Below are experts of layer 9 (counted from 0) of a mixture-of-experts language model. Rows are named router (the router's row for the expert), gate (a neuron's input weights, with its number), up (a neuron's input weights, with its number), down (a neuron's output weights, with its number) and show model dimensions 0-127. Each number is 128 + 32 x the weight over its row's rms, rounded and kept within 0 to 255. Numbers have three digits each.
After each expert's rows: a language model's description of what the expert responds to; "mostly gets" lists some tokens that are sent to it at least half of the time. This comes from a sample of Wikipedia text that the model never trained on.

# expert 14
router:159075138158085141161117132172133122136148075146113068120069154111054147127118071090144081129150138101176143166051129082123140148170129091109141184139093081122132114140192154131143080123150127185141077101162122135104103144131162135134069135144162091124071166138160157124070094102174132124163114184136118099106099164155186198117137121127095162094076086103115071163123140142098112111139
gate1:128111201167097093122079189124106127110148114128129137146237172129137128125111103174106121166128171125142094183092092142134110141157130028116144158130127071145131088131238053110172128126114129138074090132131172143149109142089155144102113127126126130089143127141170129122074136102130206128124107129116128092155139125188114120135130155135121123113111076058184135134137139167174127115132
up1:128135138100139128150125104165139128132132142107180113147107128176127133136125182169114137145129118135134127117101147118147255047073127069177108130191102128194177130109079140149070154122166149118097149124112071126128148127120134128123124127117133180068099096128122146194114115193069091128133124110128132165154134128131153212125161136104093144123205185143141100127079139146067154150144
down1:142108116167129112120081136128117157041195148190105133178173113132130129172131133121126116132130125140183149130160096128109111120154198102132118182108192072127122061139153136189138157123122139179128127237200112071131135132101147124111124128103134140138129081133104125100055119129142178095126066140143168120133123123124066121113132125111189110163144117130143093127134202165112126058139
It responds to: Non-Latin scripts, parenthetical fragments. Arabic, Cyrillic and Japanese byte pieces, plus word endings and punctuation inside parentheses in lists and tables, such as (champion), (source.
mostly gets: "ن", "Gls", "е", "ر", "а", "loan"

# expert 61
router:176095087144118133195119179157146144137188068166078066134095139086148123074084126110157108136127162048108169150092118114126142124145168070133125167111143115155126109146190160176128102159112132162094078088156088139122130142140161152154148110159101117178119100093159128143088075098096103124124140143061084124117083156143148215131185134079116124122099138098122121167093099180093172114125
gate1:136122128194123128131136128164076133074145129103126066129127089122135116129156081126124000123154138105113160130132130094125136119130110092143131148174165126119193153129114197102136149162068128193128114126133142081186118124139110137128127128145147121125104105120126126130056122050121143136103137178080055176147139151132092129128143053169131121137146130130189096143155139201102057133097
up1:237126084127109125042121163128163121219127129130093127125137149124145153108135128087129127116132110100102185134144132128098151121122070156162175129132159128125110116126127158110104123141121096127165109108141166151131108111177119125137156128118152127141255079115112127123163058131142132132126133105115166159134051108151132078128234088133121074113155134090125131128130064129067118136143
down1:144112065130137131125089093127140145168128157129161076145131143090214144120127149135131118168149074072124083115158114126114124156167162088078127142140114096088185126051114129193074146110133000139127158134124129130128120114128112078129124141151084063113132119114084132090147165131131087110118118126139082125128182126124138136174135039114132104108140044129161102150138120130100157094117
It responds to: Latinate word prefixes. Opening pieces of Latinate words such as ret(ail), ev(olved), coll(egiate), cons(truction), plus paragraph breaks after sentences.
mostly gets: " ret", " ev", " dist", " conv", "Ev", " rev"

# expert 23
router:122115118152109127163074143119171156137198085151102108128106113126133098119107096109149111144132136090126182133089096119141124163143183123113144134092079105159102109130175158069148104135108075172117081089165136092127122195132105120177132145175121122138118188126113133151107093093112188114159171158129097098098096198142186153088185088106078133102071098100101082183069136139150131161042
gate1:137128128130155109086080110090121150079232125120046150092139089151124123129109107093133091209121127126132132121132145130154054140117128149094129123098093106122151249141076158050163170130100148195126144188074125132143107147114122107068129183124067119074126126130124155195127111180084116124115126123131127122076079113148120151105137125115151117173093155129132129117119128122118133130133
up1:160104105164218113115101100032163187125126144135069152106143189176129100153086131008119107126122134125135110130150126160104088172131154111116135243095127129121164124129127131099121130112144124112150169126126112132095136172128119081100130162201092090046086131108170123185122134110129151136141141154155069132083074132130111148130129115129129127128121139146070140115166125125123129141127
down1:054147127199224103122123135127122128152165140119140119133110144128095083187128110129138131134144076203070129124129127116109016164112115129132164122127127064126205130125126112120083077126155082085100173123124137050115144124205110133098158107168046088093110126093137074122125122114127157130141153079129134132095119127114129137146138125143121126175083131130090143074130155142115124122175
It responds to: Clause and paragraph openers. Sentence-opening connectives and adverbials like In, There, During, However, and See also, plus paragraph breaks, where, and modals would, may, will.
mostly gets: " would", " During", "See", " According", " However", " In"

# expert 35
router:153133189102117119206113167115091138159151118128064108121080106071079104075123093119168106124156152130182148188120093110179127154172113127108108150108157139139113110149161140133141062181153172139104090107165091121099099156123147093117122169141118099166105182154163135123080133108201175101158122137154088115116123176168137195086131104097087131076117144118154051185118090150159147101143
gate1:168161209139129129134115148128161120195124129129075138117131165157091102105111134127145120118135152066128140130135134132133127126136138197154124081124088146158051091110114103157137104137179138149143137124109078109132121124184127135229040125100137150125137131076187142233113131085129103096076127075098112108125131187164116172150220117129079102125113130122128136118142082134168128141110
up1:059082110129145120126129151128134139042128122130137111127113124132146153120155148130099140140092085164198104133125076084111137118111160128127129119128132105129157128136136198061116124084091133128127119133183129130094141151129118075063158120131087096156133129189128079077140122150149134137171160135124140155147100132014134114092064140168145143135138129128173126164000212106119128127154
down1:094114184131121152180125143119129155137115153126133144141154152136132083136072123129151129244170055130169046138071050144128126123122105131180131162147106131158121116145120163160158094105165158129120099108120125107152102144105189134105139149126126150078200132162142165123106128105167174134090190162106123083137133195089131190128102140114108141153038101130151170158098116171105144135138
It responds to: Descriptive word endings. Adverbs and word endings in descriptive or taxonomic text, such as commonly, mainly, originally, -tic, -ous, plus and/or after species names.
mostly gets: " commonly", " backing", " main", " mainly", " royal", " simply"

# expert 40
router:148115198126098124178136150130119170142201084135087072099089084124064136102105164115152069137095128088124167165147138085105138143159127137122121145117106129132151137151156146157157114154138194238083109086121100112086069123123146129135096111135119131158082131102127141161117063126164166059185174160124098115095124186129141193083141127112110136096119097116093077158072106107114147126131
gate1:090087136125121086221122160090137132118142087130130189166128164115179150127069157186095139226130098115099179114093151091186134116131113135102129167099052102129140116169099091098165045130128127127135100145128166090095157102113141181116111097097132133172093144140149128109134102091153180063124125130047135105138126130063127140100134129128112140139140135107165150050126116100126157120142
up1:188198192137164082162196101092112221155189081143136165169097142128074188102068125118129142174120127119118153128128094148142154101084123195101033190131115121126093139132123115090120098132167127133127105145126164129144121086128118177118118124140127059157107142158126137151110115124124151128183139117133137143173124151104127141123151129164119125169126134114106128110075126047105097117052
down1:113120181128114133129129075167100158123064118128152138127114143127104181128070117129159154170105122152193141111124103169154154133057163096156124165122167129129119133190124041091144133206199131094167063135116105116222140143183134144128154090164102127163104127162152147153196126083156126129148142128201098131124153127125101078174178084122137139127147134174117131106147128087101139129092
It responds to: Given names. First names or their opening pieces in rosters, draws and credit lists, such as Daniel, Matt, Gabriel, Dar-cis.
mostly gets: " Mari", " Daniel", " Luc", " Ari", " Jean", " Alexand"

# expert 39
router:174117093130121152154144144121133149136203118153087087108096149135063148047142074075161133060114164103164143163076081099143104165137133083130117118123099135085138097168182144133159109104141164152173106137162145167086084143153130131115133164200129107146100115110136153091129119122177152121149174168094097077121103152103159143135131125055086174099104107111117064159108061194140158116129
gate0:094128104134125158129136057150119125124154141108086131103125129114134183127121176134140126136116128136152190128069122110102125102119128124106110146105102073128143172058126132137189132132056065129128133065254131135128088130146144090129109108134073147082148130060123117135116144128174141120092145117075136131131102117115128037132108115080184183130139127073191125129059125128129085104079
up0:117128062127113140091166127138079129125121142107114127049117141116131096007122127144133134109111170120151124076068119123123128128209127142139044152081133118111137130125128073149144139174077094130128128120142148129111123097130061069135176124127117129100138129094116124104106154176147146120128128127127124131129023102089109045185123128129142183094150184079155121068131122078136122126125
down0:107137181112088114099144142130129162203100142140137096118127162057184127208106163134130119112133126097116139142130127135141097108108118159113066115143164142134056086117126154089161078112099154128120175144050060124048121139104132141126137124154148163142137130131144134116131102117114083128226032147142121120136137174158128120141156127104151127072158119115098172125129110139140129133242
It responds to: Infobox field names. Field labels in infoboxes and table headers before a colon or bar, such as Born, Date, Votes, Total, Nationality, Length.
mostly gets: " Date", " Turnout", " Born", " Died", " Votes", " Total"

# expert 55
router:163125131163150114172135124132126114115188087132111107095111136103075108113120152085148073166146176089148174140102112100121075127131151052088131116109109113152092115142161207093179099143111100119108072136204136062115097153153130111153119175148096109158157165121113111170061093104190180121159134161129141099079113140094129155109184129099071111066091115112149077156086097153164159137124
gate1:122128123165129165128167115078097162089193105178097128117130151172124128122189079135128171133204123154092120102128170128129125104153135211127119125134082251149148097225100126218176130114141122203114163128140129111127146122128149116110107140098117141127129103115128154140116135135118140105138140121126125126128098127132130123230122196170121139188079146128122102115108069128132114133123
up1:126122114170130127117146125131132138091151091125119126097128065078142133074172159069158065128102115122132127216129126128143159156131115074065103127158165083143129140130070141076159123108146137125212137153075123187140113118139058082084117178166138100142102094018117061099131110136131116172117142118056127120181137171152169119128086135136080132149130135110103139108130174128151129139132
down1:108186151076074130197115085157126129089070059123079184159117135105107147143135129125110089133150079094033104111154132092120123044128135117234123113166126122126165145117148149138141192148111119129111186125109147123133180127118097110183127058128140112131129180104116149145123126193212138093104087141125097132125120149114126127149110104100133105141121103120103200133145123139090153126127
It responds to: Conjunctions and connectives. Conjunctions and clause linkers like and, but, though, although, while, despite, or, plus pipes in sports stats tables.
mostly gets: " though", " although", "After", " While", " %", " if"

# expert 3
router:162095128112141107140103190133141131156187116109080075138104114088090107077103124147205132136129180091143162135140111116155135166151130121129124160096133073159172137169169153149135078143070120229169113120180065173132102117169159135176100142166089118150098140105141116173081079107159096106164131169159127102134119149150158176083179143055148165101111162123126085140104091123136095097145
gate3:126118096140190138139117095147120136185140151166138141146098128118169112078126118151113126120186127151119130146130132095130093119163128110123105115129133107131132048210102139112108202072171160144092186143106126139145255137088130138152117135146129139090148091129175146079149104094121151131068175187150124168167127073148122128132116154122145169114089135194146129115131207135171113074172
up3:203090121122103185093128185148114176118152137160199156144105091072130096103129103129147125112112156140125154224128071121129144064127181084100129127110154144162139128121108092126110180107081119136079123140120044125209142157119108109122117137201142128065118109105130127130073114120074142138119145140130076154127129131158136107140097103101155183148123118099190089129124096200130130167099
down3:077128138093183103079124130124128126149255104141187113116155184136127105128151132133104128147108121146100098108149132105145109025138125136130080138147184091179129017180140090117118151183118166124153129129163138106132145133104099120178150098125123139080106150130139054117128134085134137044119166135132133128120133127125156123137109125132129115191121071149128133087069111098128130131164
It responds to: Word-initial content stems. First pieces of split content words after articles or prepositions, such as social, anim, techn, Sin(ger), sl(ogan), batt(ery).
mostly gets: " social", " anim", " techn", " mon", " oil", " Van"

# expert 27
router:167077136074084152172064146127151168157175124106091130093098076102066163047090141121199112136112139137130178133087122112151121189143132141119116145083122091103137122166202193118110100152093115160140094128187129139094125123120167118135111169159188124122153133112109155152091072099133186127164165178135112075093131148161130189091161158089095153103091137130105085133129093147152133145110
gate1:172129132118124108112128115128213160209078124115119200174120123146129152138157098151186137123139150139140130125178131128199122136147097148057135128097083111184130125129141003141121099121047116114128123090121116128128123145109201168163140139131115120138069127112118136129130118135120101124173120136135120052136093104136111196107164125111082131129154075144109178195126135127085152126079
up1:152130118129123148117101080052208132129130097154066148152117134138100145067143096153139119113125134156124127068124161128155172122120085166111138159009110124139117120130106128151104117129075148125135110116134138086024181148105107114145141121152095131133121128144110143145070207116159176102169107129133131128181088098132106161125162118113114153129086121127069186167126068099060134181123
down1:136204122103107144176125138134131134160048201130172133087129108131086141109112174124055142132173129114127131111101146119167146128118111157123140099104128215113164150058114136134122084057150130128131160118041148118141148127114123115166135073115124102118106100129133107132122132072129084100084125125103126186135106187130144149126142095149127130129153096166178255129147141132137109150126
It responds to: Numbers in tables. Digit pieces in table figures, scores and statistics, such as 50, 48, 6, and some adjectives before nouns, such as local, federal, red.
mostly gets: " federal", " Liberal", " local", " student", " red", "00"

# expert 54
router:165059123110133151175112126152177115123137088082110094174062134104101183118101124109154111132131125132177169139046136106108118129106126107116150124107108078134102117163159151136101078143112111163133095088175104146110128114093155130145071153140170112119111181095157114111119092091140134078133188178114097135103137168114157211078175091081052163104124125127138051171110073082102117107143
gate1:152079198136163123068136083160126078153129124129106170130122128134110109109151127129149149125143150121112061129126128116155128122207057128096137194107143127127121123109210125122172133122131129132123132110132190176084194128116131093158026127186100133126126124179075133135109125101188109119128129086123120040188119164130130099122140133061173130128142162112121156135114163143102135045122
up1:080141154127130113126138126125106081139148078119072159128172134162123118134110105132107120040137125156113128129130163128146147175123128156148165122149190186127133138160057130171129131171133175128129173108186143096098144041110111129118123120145072138203146141106133121121152135143136121123137110013125140127097135016173143159123206116127104178113060127151111116155129100083116130140110
down1:178135165113177081133079130164143120149117167130124099128120131132108102155138144133138117103135122147112165128041129051106112061115154156134112183130130062189130139151056138107109102108143096117151133140124137100128151145119116108092098106140138135145100109129103108165112135188098086087126125140123085145145126146074122107121166096118154128129133138017124183214086176179144023105123
It responds to: Commas after phrases. Commas closing a phrase, especially after years, names and place names, such as from 1923 to 1936, followed by including or when.
mostly gets: " organizations", " Award", " countries", " America", " cells", " Awards"